Experts of a small language model: vocabulary 18323, 40 experts in each of 12 layers.
Below are experts of layer 5 (counted from 0) of a mixture-of-experts language model. Rows are named router (the router's row for the expert), down (a neuron's output weights, with its number) and show model dimensions 128-255. Each number is 128 + 24 x the weight over its row's rms, rounded and kept within 0 to 255. Numbers have three digits each.
After each expert's rows: a language model's description of what the expert responds to. This comes from a sample of Wikipedia text that the model never trained on.

# expert 26
router:158123097098147137105123145142138093099116115127167131115107121157128102166148130137149098118099183151112149127126128136103152096086106133159111123122125140097148077115146139097100135115073120165111140126109135100118147128113156114124136157141125092131163109087149165132107159120104092121154139142121163122133115116127130149144163109171116145098158130144129086097112135116086086109141
down0:155119143150089122112091076121136142155167135156123123122106106112112127133133123127117139124144151179136128165123153124139097184157120133131126099169082116125143136146113111112133113152139123091128200135187121143125136174081096132137165120119099143129113112148132112139098085100069117099134109156145150153137095124141146136123140133126131125070126146118151127161168163149126144116112
down1:122147122121128130133133117119167111107108108134166169132128137151186118124149156145131155135109106109175112106094145150123125088104116110127137161115087138102137101122126111111123068100093156118099122117144137115065106126147110115105114111154120138164150119075135152084158140149163093129143135090139086107153123135132136129113124097148144152135088119146129119160115137144117118075174
down2:127131130098104150157163150116152131117143097131097124141074120115159087132151136156099165122089087128123119118131103186137141125122125143142137149170140164087156080097109088128092137121161101066130113152101107171117143096094123104116119102160127112151132165099128141077122093175121138163114103113106129122156138090139141088122141125135089135107079111175112123138107138156147119127132
down3:128147139133101132095102159090057139123124117160145132132087142151154125092129125109155160136138142110152143130177113121096120176170114096159170122132135097150179122146142116118139081179154104123184115127119145173156124147100090100124103145138110074104115144044148102024133128156095146147131126109126090164123133127105149136114119110067078147106142085129139087157166136164108119070145
down4:116106093144183144114118104127139099139129181148109119100113096111151127122142105107132112128100107132128158119105131101170131118104119115128086150082124128132137111144154160115127161122151138124094137138135101097136159110132130179113102152118116140100162126150115084195099171088124134161146121112148152151116124161124119138115165101115114100132147121142150114108152056109147111126089
Auxiliary verbs, pronouns and clause words in narrative prose, such as was, were, that, when, which, he, also.

# expert 13
router:130153101119166137115116167122141097083081113128174141100130104141127126102099133123137121117100128144148128113127097092122152136164124134159094117132149111098145092150158145121129152107090111166118131124131154082106154150081170118112152133147156132132130143095133143119121114137133084098139111113142164097146100128090141140109131104123111173147120144107110102083121142088140120133112
down0:129158131140142107125113111141154094176106123122119121145163144090132086144140119160143114142125161161132158085138149102110124125112127125078133098115127122128143148054115155123102144125115179129105187111145185162121125146076118130147125124186147136125103121137104143115122116083144115128122102146113106106091135153074142128112101113142134142094092144101160113127094154097095124154105
down1:143141121158105082135125153170101129108142150138148134100185149128150117174148120120118168161098125099120115135128151133156089097147130148108174146126158128149177157150130117112139149160133126121081139088114119170132142120123135143154140100148121078116106120131151154148109127159149121110114182152135113147126192179198139109122150101130125120141151153101129155150112134161127140103138
down2:111108112129130124122094120153116107106159085125176100108107143091101119132124123153128134100103131164114087118161129116152111173156126115114117133171157162143090108099123135146132126115153139103157108118123144181103118097117086129097100136133100104154124118057172125095066100162120122110135117089121158166149154139078152099110155130132101147142106093164125091149147122142107148120144
down3:119100096133096121074120139147202142133126163093127208125142134109145102128133136082119120150080137115145155124102102116141184132128114110133088104083110117136158167150111130087138145151112123133114173162120134108164142136125163126122100106109128163108110159194139106151155140123134132136163145164134118140135125091113089130137106080072138124135103125112162186122108087135154103173149
down4:165114101149114157144137106117109154111110106149139123096177117115113118163079150095119129121155097191111122153113169140128119119130125164175116151114098146127117119164117093138090117153148120123133107128181130110126138146148116116088133141131134109084157102107205089154111121153150104128172133075117100134105095111181123141126188132129094110136141143101105143114156145129142137155131
Pronouns and verb forms such as it, we, was, being, would, plus hyphens, list dashes and word-internal pieces like first-person.

# expert 25
router:109144129108147130077131137098107128079100114116144122120110146119096145126102147100096155129131143165120083089094107119111176131141115117151094111119135070106114143095099168113162126155125137149144133123119144159133130157119172094071122069119105099161141095086143151113106103146166094129139128090102110124115142077081116127130158136109146107130136112131152116148128135082138103119100
down0:168115145153140118103121086109169126098159139142100151104131114124162087101070120117111102104133138112147120123101113111141136136110090157129159092133130149157147164111099152097117132090101121118125100109108134080163123120073157126112157116079131124101135113107146134090164115122119112132162109128143122165161138102100106134177127088125135154139160123103147122144140147119134112133128
down1:088167138166100120112126128141102063093118146130075157129131113113135126146121109105112129187120144111129096068132169114167126147104163078125118145173167163139098158152121166096142113139112100132146158130082132113123150141097107111096133133134123131136108109167143121149152105116128168098126127111119158134093157158131085111122105089141131151128107086119148177116144168166145133052101
down2:111142121127136158181158143122140137117133070146121117079125118157113121148117175193115127120121092169148101129124111129102137166111136163128112093124070158143127126145141146150163128153143126118128138158117135117135122133092121159143126145148166108130165141116132135050134103107144121128119113117135115118146072161161151097110091145126094158135143147174104084134131082149126102108134
down3:142140126120114133125171146144122095135120137130138163105112126119084174115115159150133139118137125121136115115123086131134142129120093128073115078119157106082116111181128138162132122097142133117115135127083107148102096156174159118143112132124121140130167116152121139183110143122165133146150166113127130148136145119105143157123096114113122131117115129090156119082114126145163126131088
down4:154168110126117109140114106192121115125173132114099154161128182152124085173151107136133138148083099130150091112110107160093141109094141122101109092118161163104097089157123104119097112137109095127134105076101183130160125156158133110141191144134146125130132112099114129147102132127154114075132110129121133118142125132119162202114110140138091162132136109139109097138116118088127120157124
Words in writing about books, films and music: film, story, English, short story, Middle Ages, High German, West.

# expert 22
router:130112079098169133076156122131146132140090129115097118152181120106121136096096139133108130156149172103152134114148084139093148156143109124116068143109129109114102103094132106114104130156136149119105101099121132112097171154115146115138129074131141102157128098144095117109095049143114139109102151146110125145093121136087147110102139117152148103119133116132132103139146143130086113118110
down0:130122123118084132154090157130142136113128135130133158144131116125116115111145124123123139112168096111170138147100141159094129149115144141064110162139103166101097105123173146098085107116113153129099125167097129130097111122103119153183156115155137095143167101138135104157129109131087120118144108132131131121119142165114155121136155184133119161150122131133074111146141120142125123151104
down1:146172094126069080164060128130118146088072118138118125087102155172099100110127150132154171098124130114103158096128099126157133201121126095152125131106148121103137113133117114149132140118110124126124147138130176139112099143149155103116120101104124092099152141152133067165139143123149116159086077139149117085105147141145166145103161100150120143083119127122099115160108117135169141153154
down2:150116155123159149120148172128145127130121115126093156119129139082159168100101176172114109117138155123128124115105119148133123129110131124133117123153111059130086114106122125143141171150173170118109159114167155111147150142109134134120120062093110131124129128124108097075146116092152159170170153156120119126154108121116144130160114157125149108096103116138091114165118120134123180138133
down3:152165158129171149116115107116097112172166121118149088108137087123129142158123135127135111086085096156134135133131139128129171127134115126155121150112115136091132075112118104132092137134140165142124120124087165146122140125150094194136132149125129117128129156108097157099160102134148104140132116137131194139106073106116097140170136145162085155123159126125134120144140103125155116106104
down4:095133119095124147112144120153119079127127106143189098155083133085134115137106159155137138181139141157118093153120126155164098176134155159130121154108114134159120159158140115118168114153134153137092139088112075112141133158124123096110104138129131135105097092110128141129106135101149173171061164148124127092116140097125110154102129091128087110130123118141129151150091140087134164114107
Prepositions like to, in, within, with in research, journal and website contexts, plus capital word-starts such as Ne(uroscience) and URL pieces.

# expert 30
router:107129077130147114101135147098112122140119115120151118136138115171116138137127115141142125148100168130113152132146103106094155121134110165077118117139137084090126127074182145085116112116093095162137164115105116115105175172114105071109142121137109117080141081090137154087080141112135079103132128128142130139120151144108160120115130151118130098118150078100094102078139153136129093133120
down0:164114106094109110155140118127128140115133123147069110115138107121121125160145132093126105105097120145158132080128165086117168173130091119163155166103088121118139154152143157111132138116099128145135121126147116102110086150155092110116085097121115109164139086140082131180120143118125150139146134140142085098077138111111129151113129135134088121119116143132144170116096124114142126117129
down1:157127121108111116128131148140094116156141128130131142150130150090142162068147110151152135129105155101133093115101159130131129152162164095118117122148130101107147117109177091122065123160149152090141165113150153144088141102162159169135144141149116125096127112171093127155090135120136143125137162105146144118166178159105163201112125145105099108122108155117134151114092176130145153148105
down2:115136143159145142120145171136145135136102102135148123127110151184100131134139130123070101156089137121109117128141146069167144201150116116117140140122124132092087170132173107087110152121103100106139121154150115105174121142145181152117128170157152116108088152124112144165133118123103148118124163123139172105096126099178126131117155130128168097144096116119132127148135128118142135114110
down3:129105112105181143146122088138103132152106127133124111133122113170149142139127117104104146131125121149121127132146102181090097092168139167149137121142124137130124121088096128158090130139133162178114124090097138135175120107104146128135127133080138149106109119110106128116128121124130100127154096112123097124148128117171094124170139120169181085135140156170101146193098109147077122119116
down4:130144124127094134128090117161109131158129136157135117129063110125144187116108126115113090146120129150139107121161160137086126112142135133122109101169127102115102077153142103135118139121082151151157062122142137112111127167133143122141142141110148126148127122138109179147143132165127125141127095122123158072187128143147130156107097147125109105152120111116132178121102119136136105105159
Capitalized name fragments and institutional words like United, War, Court, State, National, often in legal case and government contexts.

# expert 17
router:132109142100138097094131100134107142128077110090153127074156126174151102110134135115131131119119136109151131127120140137125149137128112142149098164129133128107138106085137116106135115125079130150101143143161144140127146132130165094122129101114099121161107138075151143093103119145103103145126143121126114093142095135133127149149141190162122137106130110139156107131098123113138102096128
down0:104118105142170117138160145126103073108133127119171109135100148152144141120148142138147143113178140103107156129132091141090122121141134110093120165124127102120145104130139111145121133106103150122113115150102124115147099182112116120125152134121109105131153129141116125060100094182081128113146117121112119117124139116152126104170126123133137146121143107125095164152149158175147135113114
down1:080085148123186136090130150145151084084130154151118157136102131115119132126119127154123132106109129098102118114112148125128100139130121111088114111069076143144120142125152175125140147141151082145142146133116130072128103123144136139127137126107136078084162117127095102169151124140142094116127138117074101129140125121188173170118076126095136112163137139128123142107135114121132139121160
down2:135094100115128139125142171080140109154161135145139067165098128089123124115101144153131116107160157139077080116136160060120146133130120144112139161122097155153111102133153121111107173120135156124123104105121149114121109108196136117167118123130103139126137122171115115118100135075164140126129147158154096130129126130112135125154099112081118063153118118088138148121094160151153183112178
down3:140114174106147128106109127116135153142184141187102137098114099122146146101110142135115120143117122103141092087088151152117074160103138125076115095187082132174144128115103091162136095150142091144119145138128177181145133136152107097137162124163112146117100090047108112168151097166137105130105122111151131139141144100131088096111131158092098129139141106130152071176108137164108127107116
down4:132145108146103137089141109110120150172135080106147121186121108166129159134101175141183155126142110093119156088130120154129136126131132138121093140161159090147113145137116160118124118116132134133122142124099114077097083127106165098086113116142147113162136153165134125092114134173171143140059134089162109057131110107129166072107139186116128129103156101150150100136112108112109117094152
Opening letter pieces of words and names, often after line breaks, quotes or hyphens, such as Sor-iano, L-eloup, Cont-racts.

# expert 18
router:142158145128132099106113126130126114134092118120101120105158124125110140147144130117124095149144150135125149102126086101064172110103118135130146100132182121103118075097103114094138143085109116163137122119154146123144148142135129159102175115153123140131162073114098098129100110149099120118163141146111122113173105127118110133155127103170132120116099082145130121126129143085128090121143
down0:130100145144150168129153152072168140120145141170113125127121134061109167127127121154157168148102176157104172178108143147149135171114123138166140154112158124119146115140119141148152233123125110146100146122159156100131143150134156124109142102134119141109105110187146140128123120139126133156149123162100098137124148146116131116155120130143143155136121099122128139210100111130154168137093
down1:127161138128113135145151123111096157143098146149161120165119093166101134118124122117134141105133183100114089139172134191112063138141128104121089108147131098087148089133126119158144081137145149147118100180123125115122098130129040135151108098132168128138182126072124151142139127144098086117152123106140135162124110135147142125110109122124139141133136135107103141117136132139133119087123
down2:105107160112158141117135115132131135141157146167107067136164108110122112144130106143134157122168126173130092129167150152089116125132163133125145061127159166145147117106132177075144142149130142102151153113156126180174127170122113127156127116125090169070113092139141121142135145139088136137095138163148128141114124097112153124138112123101150137141066133092163163170182119165097153151098
down3:102110128101165142117119047105087071147141156113167106085126148119156116128131108103108116121145131115122105146164136121138144122111126128094112125138131133116137101092122138106129103120148138119162094152124119124140085106119124110130160138156123093145128155147086181165139141112145102072082102108157174144135149110082128129117138085115117180103142136113140138134160130144146146165154
down4:142115120085135108077173104092152126149147156099077111133135168100145115093095153127156138156124156149133156127153156156135116134117172113144108153104154138142085107113147116116115119147135128108137117137141142114137129155153147153132158146135090159104110126130134088170127120194094170129126134122103136129148136146104122125135130075143061153115121165119111141138093135173094113135164
The prepositions in and of plus commas and periods after words, as in participated in, In 1697, released in January.

# expert 29
router:115146133149164128081121131091137119089154082110143136145152120164102157136097101130134108162122146105084105073094122120115125130188150137127115140124168130127113116102100134120086127134117127160130099099166136115187127169128148107078168088142138091140140119062129139104097102149114103107161106134119108102095122099129112107117127144137117133119129122136129113084120139089121117153137
down0:113116141126081117164152103121137189111167130153105149162137158103149157113158122160082152117162129114176125129130142154167114129157106153085166123128106115121111140164096121146165088151152131097114112116108115114093125129157097107103126112112124111153088127142116080198154140161134155119133119132150100138125134109143148127146131150132124108136114097097143181136171125131131144155122
down1:086095084165161093097123140089118130104140134154117133145127176140115111084112164119087128145117143145140151171147140112094222114097126168143091153133145105159146098167165151118157129129142131167127129144138095116125117123128105123068148129105149127123145126134097128069159075153130125114129110160128120140101130155129137113124134134177142126101167091096140151173130141133161122111135
down2:136122123169082145141180184154096076122122129129120158086133123155158137119130107114153158124110117133117143150111118140152185148117146128143134119145140133156111126143150083096139135115090120133124139086096123129114143165137135100107084117127140101118144101111144148115152133118095145138193137119109161094152130150121132168143142100085123121154129106116104131163095114120124163061129
down3:158133141159159164106113143156097120163131123099140103157128118132095115063173135089128076144138155122145122157117083111114099154147169108139134160152148124112149128145097171124167134108099152151138139119135138119147119117073148096094143117151115142141100116128115141050169138133129126136120100192113162100088157140139120137132132180099093104088138102163153096157157110128067131115160
down4:121139117164146135115123122122118085153136153128150115119143183127116104143124122115110144133166142137125114141135111131099117150077133127124153138096132138161142095146110135082112184125082165157170089152127180117165128149137150143154146142104115091131137148117101119196160121103112186107139151093128130137176106178179135137132147114125147095097137099126115158132132126090142149157137
Words in articles on albums, games, TV and radio: released, song, episode, TV, Box Set, and pieces of product names.

# expert 23
router:125150122102138128130114167125106113121148122125126145134179163149151075126113123124130123096128144096125154087134099109098138154109102131112130116126140128127098098094154151109101125081101135118125124098152128122120137133125175063092103104150089121163120105130121119101072106155135111109144138101103134112149132160138148120116114123147140162136123133120149100106099136109094084114103
down0:197085134106105191140093106153113161156130138138155138133150149162178161125084146115117152088109161124134114138119114156146098124112167144176071100114143147121117122169145163099139130120122115153115098138124094142108158122158129112098081063140109126103120103126124128118113150129147157134103140131142145119143138100106094151101118178088114154121172094121111105180160125116092109148138
down1:085157132098100105092117168128122126135135097141132115128078109110114117114107127150081102111176129107128170103135097083111151115113099127145175136122119122120152100137135100145133109159124183156114144146144116145138074148118128111122089087103104103129123164119126089131111104130142155117102122143144105123109105099144144127146141145117052147110107143115088111094099144102140103112145
down2:118156101091147134145132123098118123093113144093115147097158099144117088118156084166138120150163103158137125126085136090088102101114125144094118131118126105112120149109140086147151157120115121158123100127120129102128164093136119110118132181124115118144138110119127080157151125112110132121147105118176122103083099119104132099130104142140143127106126116122144145104178136121102125126090
down3:128159113157153130131151125137114103136109097083082146131116129142130168109156139112090119090137092121156144092106105114121153119144106116118156140120091119130120141107106113104163113097165130112146119096127093150137135112098062152133128160147126084107141057095132090158152169097107111060143109116127111160122168146134168125111113179145156110130136106129149134088139145134080157129103
down4:151117163116110133127094113098133145151117140092121145127120119113156113105140120125123083177152134152132146098108167129084099163087149197113125128110124158141096124101136108115145094099144120159125137110109119136162104131152102124120134151128196136127143157105095071123143132134126150149127141133149115112135102139145093123126146139182150100121186136082137144145120131137084160139165
Auxiliaries and function words like could, did, not, to, but in not only…but also, plus word-final suffix pieces like -ing.

# expert 28
router:073134043082133150131109159153133102123095126096139140153138106113109146132094162077150124141113167139143131103125097117096125164133139139107100143095093063130130132100139139122099116090140162207075129117090096099158157106118101050113119096126116133127101122079131157084087093156132097159150114102084125120119141133127151125081152139137124110088141093139136117119153091097124081120131
down0:138151089114134126148119046132097125094120162141106127133153136139160129164094115098065094134130140108117133119150102133124093107142192145112102100059144118147127098152121116123109155150148100107132117132112151161123146092097165147103187135133137131139142102081124076150194127145130111122113113170138112169152143153141095140101113142141156122134120144181145138107119127139103120133141
down1:076120108073126136083121096129156151122096099129151113131100126103135134112112169136124102115161160133119157110072136112147159134142087098107148080114181104125152137142117147142140115122155091175121134174088156128149103191097070098114107097103089158152164107066120141115116139154133082145140142151139149113128126137162113130136166132112111114073138139133101108133126106091150097110104
down2:123112115115111108105124152136107120167170160148105148092107133085153134164071193168137132132125117117119123071167129084133127150141150157143126129136156120128114115120115149111136164141132101133110117116125128104128131163142109109116154090067141143099141090096146153114204129156095123139119130119139140109132088189125149131162116130136098115134125140137154121161090148130124148114132
down3:079144114148111131144147151135143131095172109145139128148121124124116163153106121115127139142108148134126155134175107094121093146120144127119099128086124128145134125156098127126139121142110163131158131151140164155128101143154141114109132126066134124112128117151128153111157117142143131093133108128154146114100108138154160118133163124102126131137173139130114169093130111122108109101109
down4:132139120147121077108170090147146145135101096128127104103087114148136080130092143140094112169164112137125147156143182129114149131139167127118128143072108121160142137118135121129096136120123101112125105077117146119149128127129143143140103097147109120154147136147119177119119128154133151107163164144137116107164124116128128117148144139136119119109114157116136167153135150143132140152166
First names and surname fragments of people in tables and lists, such as William, Robert, Herbst, Petr, Fabricius.

# expert 9
router:127122073145142071128100097184119126104101126116143131095188109165143143121107123121150141116105114126133116126113145167100151092153144083109118105135153123099124138103153149118102149087131089179134144129123094140153121149126142140129150123148133163138097134068154143089096081130115111101155130129125165103147153164140137132121150121138117130106100136104126132133168097084109099099138
down0:145137181134145114141069139160131113157168130148102123155099143150097152145116114129118082150108069110163141135115104092118158123076116152141092108115119080127148138158155098148135115102131130138115158132143094119117126129127141168137123128151116152103097108119147139163160119126103173144134126146135156137125156126124087155134116095115148162124143134105147123107165100140127125130130
down1:126101103085120097136134114124128156154134081141101122141104152114154116153126145179149146151157119135130066108167114160163130137164147148132127150134155152167105107190122107110132150120138139134118139134130126105104147088147156116118134121106127131135134111114143146094124164112122130151158095131100152191142095098098180157133128132160125109156135090136153162142127168139109147130111
down2:134123111096128118104099143114112142183097037104111129110120124120089128130154106114078112131146151163107099149109116125123124083141155146138132098105103114184084156117120114137111081145106120177143143142157139117117114104132150142165148120146126149161081146131147153102140129139091143108137079122128140174137138140115093112135081127125155124133119137144126114121143124119129142154132
down3:153171155144145131136104161096089118165128076114151134100117119146122121053122137105142107099128117145123084164148117118143148112132083179127123148136127133100080132113096130136128107142163123103136112092081132108106147170127104161151158168081135127177129135109159136113105120123124113080146137126102094124116125166125167158129162126144138142143148159141124112113090139136098127119102
down4:128129153142151152117133152122157103149133128114123110165118104113108075104145159137110120151167146071181135111133102140076127143126099170118138143114111114130108132134120170118120100146122141098123116146115136144096111120153134097181105149107133138154124131124093096130128101100125151136083158204090141167128134091101139111171147161133105123126127125139122111121139115159140117199160
Function words linking phrases, mainly of, and, for, on, or, about, over, usually followed by the, a, his, its.

# expert 21
router:135148139102169115092116151121115149143116115085136123118174113169134138103101105129135148103106156137148091119147106125119146134118138153126154133117097128116107077132131139094109159122109116130125176128158138129139126145139152098113116122148141111128148112090102144147104113148117112111137134099122165116088130143040092183129102118176137137102118132186110061150148150134105089117119
down0:145116115152149137096074182141137108129130179122108109140097126120113123170167178161132117144108116124143113062138167092130119118145100166142128122125093162127123189108137140125116153135153135084145142160134121133122130145165089145119112063109160124164114104125112163182116130148102120137099140159104146194117112120083138110103130129115122123161117136115124127109120138110123139129160
down1:148105093128107165123142134125141118139140124103155118123149185191066111095109114139141151141146158112129111131138103114097147147159142150149124127126176115169167089148141117094126079081083128146088147119109118122127151128129123164143111113114113170114175086124131110074137162107161124096134150149106154123145075141170154101107159185158111057140121124168122156128141189116090100105171
down2:123153144105113150091097121087136156150105090103119143160115131131122130105110149111146102133119124141132104109142098172114102115114138146144140143140094124155165092145126122150098143121107110116151114136150137123113164126106144158122090129124132153125146133132161091051116116106123110148120161147121113113141135137094141150138115155166121139087120115132161119107154155112124132177122
down3:140126132147117146132138128125136099137108094114162173124145142188181102116146172144155143109116095110108099150172088139125102123166113150123127130160120150153164112145100114131113135099104111143119128155147117145148115123089118130177129139139127148094116137130136105067105141094116135119100104121122140139109086133116152144154174146123119108088098131138135096136136196132170125144165
down4:122146137137119158140163147080102132109101168105168139131138103151166112105140116152119103137118144126127126126162162124150145145089098115143107161119137164145123102089140097165100112112132131130165115094133109125145110088127132133124147108118130133125150111121128107047129133152151122110150135120131145112117139094119101148134086128103112137089112100105153130151108190108141159134105
Common verbs, adjectives and nouns in prose, such as died, killed, pulled, extreme, important, often after to, a, the.

# expert 4
router:146127143130153109109097096123149072113116096124187127129104132157123104106136146101128177098108118128131155133116105160126157147129121131124135144136125178115159144098140147129102091093104159152133129133165147154153154115100153091139164092163132125150093107106090120037100136172082126159131109118089179124125125089104110100132149161149106148118106113132117111136119102113124107136102
down0:098141216155105108134103116121112141115096111167148115112113145160145131165199115133096078120096117170113147145121095149107171079127087151137106144157144118107169130121129138131152107132121147138165117113117161121126155129130139135084128126101150115152149122132144159052123142144156141157157094075163159101119121131127157138131140135142157137133140117125127151179091165119118125129110
down1:153121082105094099132131083132167148166185145123111132119176159147158125156148101092134089100136149121156174129128152134131166114117124128109114140185172149108111138122160159165149148085125131120072129061148124133121163117135127145148126153131109116184173126108131107170126124169126118130141159128123148151132151117148168129122140109120130129159127132125199084123122147094145106110197
down2:112141150138136116125170065147143133119091115158109125122163092124145139168117136136136119124188148164125131133165127111154136090126150136109104132106165152099139127122171112130128086116134111198142143126140128133086132129169094112077141089085136143100113135115066115138142176117138123162137101166135122090099171144131104134097120120113125134134125121114129159154134108169101106124123
down3:139130112130130151107113168137167089146096115135112137136098170118139134150097149120098122132096166137164124155101131163152154135160142074143137098108119140122097109139157089156149090163150106093133110114170110136157135147124115136134147165138100148105172181064140126160153126149103134172116131146106122156113104100157140109109136109129100144087073110162138134136111140129154159120167
down4:142096133126148113187117097125133125127158168134141102122114135138095155179145094099163103129127157104180089168120118109134148130115166106078109132144104111117051106154111100087120161124095132134123137112097151158130078171127146151125181097146128147152150095120131102140147127046106165119163120136155128126140135146104130109117152135172149161140194165144135095097116104103168123113098
Line breaks after headings or list items in infobox-style lists, plus word-initial consonant pieces like Sh, Ch, N.

# expert 38
router:142119107126153126127100117108150117116143111121166130139164095142106151125074096083117123113141131131125151110109144124123162131146126170070126139118095128120118119129143112109128153132122125130146166104129114132158137171100128102111129102133111106119131142100126122115096093106130104101173163131121132107097116086111140132087080153168134097104145108123128134106124149119099091124158
down0:134110131113136168146152136170096088137161128123141125139078137148105097146110129109119171124088149113175142159168148131150134188135053139111136159127101114145097122107149128093144093153097139139143111124093148157167127131143120135122169134138157114158118165070112135154136130159144143134107161122129128090136134171118127141112067119110085138131153138132127105088142111129110151078117
down1:064143147137147126141106137172142152141098110116145118121109129124100098101101166128128180167133110163104126175123112176124079141122167155097115151059134145118151108147076125106137068139090132081138122147169153148131168147144104142106128112117116169165137133112108134048107089118146166126117107140118110135137168143096085117102121112166110150122160105147116075143079148135151093160097
down2:142134169092086154166105132173119088138133153151182131158094170089123115122103140094144105144169077132130074149093106145145142163125137159094114149117129124109162117097157116130167128104114130113129152119129126116202092114125136151150098095149115118153164142133143143095110134083148129114155143168115160127173108127114125100100165100137079168126118182149111118108133084134061118131108
down3:146120108173114105145147134142114156107074141133132119158116144117161142145155143135188130138160117170142146134190125126153170129157132102102123136105108134111102112141142187167163094122147174127115139127163098145167160129085100096107085104150110105164117116097154152126142137159104099123121098120147121136165152185159148140106165128126112163115148170101166082142112086152158140138130
down4:105107130089167118132156176113119150167079159143092132152140159117132122098149127140114084136156110137114123146111112125110133135095123103139133146133106110120102118132090136116169095132117162118119158143070096151156110130133087087098137113131140126137122107099074112083110143102128118122150101143181146104137144169136122114134110160154125131155137120124109088130142139123121111145117
Word-final suffixes, especially plurals and noun endings like ers, ics, ies, ations, plus they, in technical and organizational text.

# expert 7
router:157169111101155113093139115107095135108143111149126109159143142156150140143105135147161110133138132130119103097137128119106129159125160135104133115108146064114146120127159163107114126140136139134133125083113108133151134130108164137135124131163133142116112119100154173093119079147156088108181114133094157131103119139117149110091107152143187146109112101166139122141125131104141106169120
down0:139133115157159113090155150147132122161118145090099145112148155130089132120125116094088120089104175150174154117155175145132139153111107162075096109140101142161112128130148105140101130105102153120089172132172120114093113112171081104094154113126148082106141121179127118157120155162134152116148152124115127122099094193111119111141156098137058125113166145132129147085154145058130127148160
down1:153176124090088143120107087115101166092113126152159098119143162126156132097149113129120134138120131116128122068105109142134108090114127142121063124123101142148119128123100162178123161089097112096100104122123126145132192118136119109172165128117130160128096135065170113084125109108141121101107134156106172098116138124146147115147154143136174118167128135151119086126164103111149125151120
down2:115137099093106119129089143163111119100157085120169124125160119150169156053121160165140123107107123144099134117132095143137117105095144148112145110138076163100134121171138115132126142137110150135119139148158131112132153122150140125091100114117155149128154107036167097094118106124139098112147114146164168131152143106134119136173119119146137151116148108133094039160172126147146105112071
down3:127128154104129143174165169106134108107160101115159137113116142125110120134070105152139139120113128090154146145091104076120162158130109148169118154124126115098138073127144123137122150087130091136112152119137128109151111137152130112100087111110124129105155119110123110152114157134129104125119114138141098128115097106107130116157139158123104179123144102055118107106130142135127131140146
down4:128131136169125117133113115165144155151107127126141125148122095108111115159135109119127130146068125154113109125122122127115177149165135120097174089083127145130134118075139121108104142107115148130106141111165124145113130133148133110071120128127143126097133148191126161157109094105131099141123116121114076132131129132146115096083103135127134127114175138127143150075097127146115134157118
English first names like John, William, George, and word pieces inside foreign personal names, e.g. Jo in Joong-Dae, Ryoichi.

# expert 16
router:115146118123156118122109114107100105116137145093145099129146097168133142125112130156137117112107174150113150131125128143122134147156145096105126139102115130129149087160164159135131087090090108106120157099149106118129156100121110084114119109116123156171130100099124106086137117117110074173140151134140117108115126134141133120123134112124127154150132137135136163102104156123146123155128
down0:128110156141148098128131061120184164140181127127126122158145148102134145142116124141214149146141131153141134118118143079110142140120107104088144163123139109115116148116160101159141126151073169130089171118169117139130118079123160169101142131101114117108118137153067159131138097129150143153118138108117147126119116118135131177131103113153122098098094099152111138143084125126111159180112
down1:099129126126116139088143087145174098110137095069118091115142164158129097133071091113126137081142134124117119171102126116081132140131102068139120145121112135113120104127121154085125139132125124108118109125167101110127126159111170142142147115135152164120127100193127138123128155106091126173110116112087137163159133120168088113118138109100124107145127128115089167117102134146180128125129
down2:166117120150156124143109157123105136095108112112117156090126084105154102112145137139115131147104169134141147115106105134124153120133152095112125170117092169097141138125128133135172108108136098119133111125123120135141120127122133115158147132133091119159116114168124126138165140116120172130168124151116126098106098117126136132128119120130131118146159201120119109138110111132131157077102
down3:170119142095099115128138140154105103161121148119118131162147123129169083150104133141111116111091131114149146133146119147104120145161119150102123143127151128118129096135135122087119168111126165108148120131107113112129159097137107167170142169143103127131051119111144152155168113135206139116146128165170179114170127128128109150098096086098158131126144114124114105141139115157126137114123
down4:124161158175135165113150158176093140175148096140133124099124127156097110126108079127111166147106134157126114152145137086164141120100122139103098129135125123156120138160109146137119176108107156130150160114142147100117107115132109143124110128147136116129114137104162128214150115149156116095107150152152165129115148096115122159111164110145149163122150131136106110124109173111153104133132
Capital letters starting name parts after hyphens or parentheses, as in Kim Young-Man, Ariake-Tennis, (PSOE) and (S.

# expert 2
router:119146145133152137096108135156130128121136116115195134151173116104125131094115120106120102120183150125135139134114140134119125085100147145098111135127131121122131125105129166110147124098122147117127145118128141133166134144120154081112141116149172163121127056172092131127125113109127114135136142119119125105125081139082088129113112123123135125095104117130110127126092086117096124128148
down0:111141117118102134135125083118121133134115093172106132152098127139138156108114139130174125159121110088122172152104116135082105150146151115174149114112170133152124146141144105117135130138111107116113145161085158185113147132155156147086111132156097146143161131143135098189086166167135122099164164128156119139095171180094104136141130141150101159161147112103175176154159153109129136134124
down1:144110066132112070164119132153124146153134155134112117144133113178138145107105162138161107173128150104123128135167107093139089103121129123069129103133138111116114117138112111149126144163119117119073135113141128106161129133107088133134138146103128146115132142136139123114132123099125149097124165154127139111127113161152123178176110119129115116110134161109151157125174147112144148118128
down2:158079134119121160145122103095137151125173168148159131106100127124134132129132133148120140134133126149137091172112136122123123094131188143120133142121132121141144156137113124125136120161127112138105125160128158158164122164156126101148134069146164128102134125176130141155114142146114125172120163134076106134127155104093161114088086125165108166155123091144138143127076126124133147105137
down3:143105117131103137110137146157189153098091133135152154146152130125128109163142127151137140144140085149133084174132147112156132114106164135104140131141191122104127113121128128106143210129119124093134132085121157077169117138111109122139106121130149082120165099148136097135096125157137146162099131113112144124143125149089130138138126117120092136131100105097137141164109119078174152120144
down4:116166146100154184093150127108090160142104130099102127112126122126098153134162151109132086124101127172113101155123145144150174114081117134161135150095126110142147136110173093093118144096129170101132137142122113115131134146123115140147154075102124118110137132150068139145110147162142104128180093137091164151172076112156124116119177170135097161148123096130125100111071085145111130145107
Conjunctions, prepositions and list punctuation joining items or clauses, such as and, by, from, or, including, and semicolons between names.